config = dict(
    n_layer=10,
    experts_per_token=1,
    moe_layers=[0, 2, 4, 6, 8],
    balance_loss=0.000988,
    balance_bias=True,
)
Below are experts of layer 2 (counted from 0) of a mixture-of-experts language model. Rows are named router (the router's row for the expert), gate (a neuron's input weights, with its number), up (a neuron's input weights, with its number) and show model dimensions 336-447. Each number is 128 + 24 x the weight over its row's rms, rounded and kept within 0 to 255. Numbers have three digits each.
After each expert's rows: "mostly gets" lists some tokens that are sent to it at least half of the time. This comes from a sample of Wikipedia text that the model never trained on.

# expert 2
router:146140098170165114137156082137071135146134084122145113100130108118139132139132137138160143126145118171137142115143148128150110190095159141112105110125147117142137112121116150136128141140110173129111130131125120157125116135136172098106136152143134137108131168131126122133103134133125107134146130114133131086108119138087150169117119137117
gate1:113142153113136111156128106151198123104119124097123156158200150159115106111157142145134090098119078089123114128136106141152149185131092162141130150125114153072143142127143126105090136123095160116106136130160140141085120099108108167154163106117165131106091112113110120147159104150110150132128158122144137142091125154136046185174086115102
up1:125127143108141095117119105121180123118114127137133139139176156140111114136150157128098049111139064103134120120099105123133145164149083170135140136113104154086136111128136128119109141109095140112103136124183131168147098120094077152157150133106113098106116148125113120122146097148141127124117114143162132160094089141126080148144084115139
mostly gets: "Al", " Love", "):", " active", " Pos", "th"

# expert 1
router:102143106148126105116109144136136172093157133158156104105107140118102162162125110129151116111141114128160158129132115138110130128137182155107128145100133158128154129109146132168127131133105145134109132137152116139114136114121134092132096121126081104108135120154142124106040148147141147145119133148127113145149143128110118128133134135080
gate1:104110120117098135124139139073096141127165115191184130112128129119114153154093133130173175119126147111167111126123166145130114114102146142099137126169162127130150118096147141094152083129134100167161130128193099103145096112112115128147096114159086074128171130128148142134135140158140099160134128150119131095112145130127096094121139077120
up1:129113088123111144084122119121082132136137144145171100148107117114102152175117116125143159113104123104170099089144145166125114128096141118081131143128144129103128129052124160096138116157169098151157107165158073107141128158140137100125083133126092089121159117116128132156128158156139096131125122137142132100115129155133095125112128101142
mostly gets: " P", " St", " S", " V", " France", " B"

# expert 8
router:125148099148141137124122153100144177167099161143161142081104123102127158147139124130109122123127148168166169103110119133133154186138164179104151089079112115120123128147134152167127151145081169116164119169138152144091129123144137134146141107127158103137151126150164117111126109116102114143143145130094115113169124125107153166134161079139
gate1:129124128123175166113109138138118093127098143143144146115158111131118088146135114104170181126118130130121155121147137161087143095115132094100136153076119137123133128155138122131113124140111115134109114132142118142094128136098129103117169161157109103134182126123111132133167130130156123078124114161117147115145114161171126118122158134149
up1:111147148144142141118114127133123107129107158130109125096137092136134106175146124126166166113131147158142097099137133157103145094168147101148134137085144150139147101177129153128101145144110104120102125147140118137132122128100134108107136175136087087094133170142148119141162132154149115080152123124145131130128125132125121110147167124128
mostly gets: " early", "ol", " served", " included", "ya", "Personal"

# expert 6
router:144150064128129142156102079091094148127118118147134133117099094123142142132107097134170126139086141162168177146155125126105156152112158133098131129070086117174152109138133165125143114132126161120149136145120158159093171120125127105089118153126081132123130104129140134100084135131099114138122147140128127172150139136114138126144138096119
gate0:099137130137122141140131190113150104147132129098159083106140162135160113113130136165109152090131125137110118103152145121138142075105080113098162118102073147117121091128147126126131108163137121140137149149186159105079140103129137129193138116108124113155119129116176138119133129129135106108147105140124177096116166141170144158143093102181
up0:113138129128110144147120157141162077137124172101131130105186159152141106128118157175114157074147097119108127100135159174144120122105084139072126105129122184134115079127153141129136108163125142126136183141170163112103183088115130134152113152127145142145152135158148119152119121140121144094167117121150140121115129135169123149153104114166
mostly gets: " being", " received", " JPL", " Mar", " using", " became"

# expert 7
router:131122152147124140151126131171125157085130072140149139109106104130127152164126096119131148145124122156155159113141166168141149162130139172110168129106062153134133116138152148144146120132112149137109143144105135150150132138159108106133125116135097107117165116161151117110101172124128164122076140120115108130115112151095127144131127102093
gate1:120166089186123114116125099142113112087126170162068146142078149127121131162090132123189117129144153127127122137110146114133123146106149082142099144109086108178150108125147138125125170094127108115100100109111115162094148115113127143137142184152090132130123169135104148128116127160115130170183147157127097084139171153120139091158141125105
up1:127142130133142124139097127121155142125125138173110155148121112098153140155126118150121119137129164129094180145088139130105119133086181122150130120134142113200159155101108119159113086131136122129112119110144113153095137131109124110139152168134105128136115164152135154125117076132134102174145151126138127119139168179104156081108122113144
mostly gets: " South", " North", " Z", " International", " ·", " Central"

# expert 9
router:130137115085127112170139091139110162149153110130166132092099117095153177152124098109134150106142119122140141095101122160126136176086174172093145126113121159159152112132157150143142112129125152134122125160118179171102162126148130122110112170150128125144130121157169121116124142156142138127106161136094118137126120151073107135146119084114
gate1:161131112154161146079146164081125131130113159139075099128155169138169107163115171131115132140133123149160107120077148124132170130151135110128161111141158144127105144108115158130156128089094136100115143136153130115144137141126133126143128073134116117125165122113166125103129156145093081132199119139132125120155147109113127146089150116120
up1:159147150157126142094135145134096107152139127126090126126124105142157114153084146108111146139147132109158111162095169100148118157152124113092141104128125142133102166142135137119171116095089112091139125134134117134124149137118153135149153101137133110133166132156156156094101114120097093129124125140149140123185147088133124181127151107121
mostly gets: " The", "The", "s", " its", "S", " John"

# expert 13
router:092149104144123135125113070116091128169156105131154135122137118139135175146103108126155167101130126123087170128104124148134139145121150166110158133119108140133168128108138131133149127113094198123141114165135142141149155129114103113077087150129133113107131126155133110115140121158139123136140157154077098129120116160086098142102105136115
gate1:149168094132112113107178132114127129110126137109142121135137145120126106114180154132125121131132129149125091145092143114076111116134138150112128091118136072137115119091132166104142118157114136152169127108112105150124134166132127136161124126133095146132109110127105160126107129124112147137116124109165149082112097122148143112118109157157
up1:142143122098173123107137124124111076088138094080117120134143133129145088115135133115147106109103137158106156162123104144101109110127172104113111132148100089140082141087117145144128114126167155160121169106132098132089127110126160128155118129124130132113173129122110153083112117139157146098119131122125127107143108133136167116112063151115
mostly gets: ".", " first", "\".", " ==", ".\"", " ."

# expert 12
router:127132118130129133160121090129101178119139098137173119092108104091137173156138082133156154083125125148166150112128145174135136147123151152073138134132081160132155119126156162168138146127105146132148136166123134144111161131157097103108127131131106104121156121138141133101083143134131148132112159158117105121132092140082125163146101111101
gate20:142127132129141116140148130143126152082110168121159092090111120079112109110142072098104114147131124128108139139111131090134136114124150141119116154130112116115164130120159136137103138142130121138132099127159064091123138126130101113133127166123150119100150139135123144163161113152098098118091130163131084135113155147145146134139148103128
up20:099123132131122096165110130126143145152133119150177130096155146110115121119134106089084141163126083147123152149135080099114134122101120151137129136107087119126125120108157083100110111116105107141139112136151112111135088113129120141161117101123144126067155113099110161184125135131130090117115131128099107134129126155153106124098133071144
mostly gets: " third", " l", " Th", "|---|---|---|", " continued", " late"

# expert 15
router:140123115125138106141122133103093182109150114123125132066083106092127171175127103122116166133106132108145120142114110142105155185098145122091155111126107165134162102157124160153155132119126169115162131131126151168110150139155083123142107172176134122114164133107121114115137111161135139134102126135104070152168119137078133149139152130122
gate1:114142112125104124127116118152140164164170119134098125142111084132126115123120092096168083121144146112157153143166095118121136109172110116121140151175131104132103165186100158135099101093133118086121099152154149117134167151090128099112115130117128161117144162121115096129118143179126166130141140145124122118084183137137141120113102120107
up1:096175101134174131083125143168117114145160120117080142121083132095094120149137120124118152134101126135117157153186062112167105139122141137168108136111105112114156158184085109143116126119092169116118117191119151131110180127128097097127143160114137116129142155140118069132144139171120129114154145097161126125116162075137121130153137096110
mostly gets: " \"", " May", " President", "able", "q", "er"

# expert 3
router:118132128107127146129137073140119179158157117124160117160126088105129156142147107124133166096133101098091141119104119159139140152121190181109165157093084161158170131125147159141141109119085136119123140142125158147151166107137113125092105159146118131148154096172143127104095130147135140146105143154123099146109120156081097154146119128142
gate0:158154131093147143131144115151118128144130167120083110103111103139124131103112104151132098163128109117125093097143088157111185169103159152106116127103113117134116135130132103156140133158117134147120110147105129134126113142143155120143114141141102160130159140119114167148145131122094136153058095150121158143144135097114149128121154116145
up0:144151152155145142138147135107088123166114149116135105119144113140143124118088129135137123203143140130124103078132130116133155120068124145108159150092087146144125161151146111102108131172101151100144089122078112118152122179154144114180141158154125145136133112131090141159131124113087126163113108139123156124084136122106148171126147132121
mostly gets: " more", " following", " County", " very", "idae", " those"

# expert 11
router:110149112102111116166118113129088133120145093142185123116108128108134145148132103132149157102143115131147154114144124152137138154105174148094143140120101148171162118136130170176151117134074178122149133156135152179118153135133107094096108121117117107124141138166160144095100128154132154130106134149086117126137112171077121132156110100096
gate1:117160129081129088138110142100122103123148116129136122119122094107169114149145080105130135127152104117088155124170136143163130117127112128095157104133154113108133118163110153147089108065159089157136108108127177127130120115096136139119100141130137104115103100119120169132103178129128145065138097107147135134110152150130155128148144126099
up1:139164126089116125139095119141127123143132150113118107141111114118161119137138080130121116147126122135092114119126136100155105100135148083147168104113135140125133080128089162130086102085155095160142108140146136119132123108116108107127116141143136124151123126138130160138124138130141150099111127118159123167117178126172100144141151145130
mostly gets: " it", " It", " this", " they", " N", " September"

# expert 4
router:126129108099091120128136095112124169168163109135118151113099071103130139115127118120142173108159113086105178132105148129133139195136178185075156100100092133173132135121133159122154133136128164102128108178119138197158171123126152111084109098115143147132158143136101139109119119146140144121145123143128125101151109126084118130101096084138
gate1:118154145138139123104095106119121123127182141140163137126068150095116125136173134120153124142129155118153103128132144102187071125110102155102119178101118122139161158154092095172181134152140133142058123107144134124136131095126139105159148154152114140153123102079101080132111104136130149121165114145155177151126108149152150080122115098096
up1:098130127121156123103119117143159163092145090150158109114130149151094123140142098138158110147155150170145097143151170102156107136101142116145125194121095118146174139110121081134122115181133122089121115064137089136144111141150133130155169133097136166148154105129092094102123133120134151126115123124113172131115146129138145114147103131131
mostly gets: " who", " three", " all", " four", " most", " several"

# expert 5
router:136124081099097139114106121102128090108147136081159143138141136124134112126133140149112170149108150133094176136112134098141115133155102106100144112121155132102101125122118088147110107100138153153117131150130120128129098119129121185138117087125112138157093116140099153162127134123126108140126113120146142135150154128137111076125115149140
gate1:098114165111082170139113110084082140100101156114135153104148129114118117141102077153110093134125112115126098166092114103088146128168114108095161141171095127152077130133113123145136142118156116085099186103143104134106141150124121142152169140161111139126076135139131128092135127104133129103143085095108118124149125120117113146113147099100
up1:108144152127080145159127093106074186122116124143115134126131131144135101129130075128163137148105114101134092181114122097118136136156110095126141122146090111159116177143106107126136152153142116141081171110137081104142110143113167137164144110138127102112117120158134129091141123157148130101149069128121115110140157112139141158128140098157
mostly gets: " based", "ley", " Born", " Street", "ant", " First"

# expert 10
router:103101117128134142137104131155130094122097063160202142129120134112111143140095136116169140129092136091111148123119117157116112140114198197129132160152083139174128125125132135132123112122100142125119126119125117199163136129106112105131118133110116147131150150126167136111114106129096161110131122137147138167086115126106133187159105105124
gate1:132115151123101154099108107128151111110140138103124141097126126110154095134155152124163133117101092116150156143115078144228162113124131114097110128107131103130150140117113127150135160151164132149087140118156106111110129128124125184156140147130148093105127135106138082137149135104160102119138050101151117114155120137165136116094105177132
up1:125135126128121112100134148083160093124153126121109212131109161121149157170117165136145124096123118138155133152077112129200129092135161142104103134126125096128121150127085184152125100186096141164097115102130117090122117148137130158159175132153146147125112143095136094118163115109085112140134094118144150157142120142144116162158142144113
mostly gets: "o", " group", "io", " announced", " Council", " coach"

# expert 0
router:120119118162118125145119135146100150140153130141159132101118150074122150165130114128170181122131129134154130119158134151106115164114170137142135142091077155111170082125136161165137152140089125119104103146149136166131137143154106150101120159149131081128168120139171106094077144116118127134110167164093096147122120146097136160146100103126
gate0:129117130100134124077093133130123160130129119118095116191152114153113155110146076090133089110102118126120120102105115126098050135096107151146160114144121129127156107108113113128150102072152123168130136090118102104111109138097124090192118166078098109125112171146100094124165140126141142193129157123122151124123139123164072165175143127157
up0:141153070113126162144117089127120132142137161112103103137127097187137186089125145117142096124103127145130138114145124112107100136092121148137142092099141118096165110166112127130145072138160122114130131128117124143136118117179145127137115113148146132153149175154103092104142150121105157164152119111145102114086129117136110148164136142152
mostly gets: " by", "K", "k", "ik", " Jan", " By"

# expert 14
router:129141087156170128166136156118155131181126109136175109129123117107140156106127110121124140124148136152114183096171105136161150143128173163095112100125100131099167136112124158158122130124129178111104138133139153124077119125143118119130115156159116129077114126129097127100156122135153126116090112140137124127090106167106127141120167116129
gate0:130081177126107124156164080115153102105135099153108125157105143147159128121117134155148110109139123115142158104108087119103130127143103082121135143126160132084133118099137108154127143135118114090110127121129121130129112112102135107140126143132158158122117095146121131106162171141147121106151131115091138133119107141122164121160120091140
up0:138117153141145149166149128121132112094155100156138153128159138118189087117137134188134105136142099136113155107146126110134120085131103108108136132120126120108109105104111144143131141132113153080126120133110131102117119116107118129132116154192154180116117110184132128087162153096176163111107114142103152139126119145116150155144111105120
mostly gets: " Al", " another", "ra", "born", "sh", " re"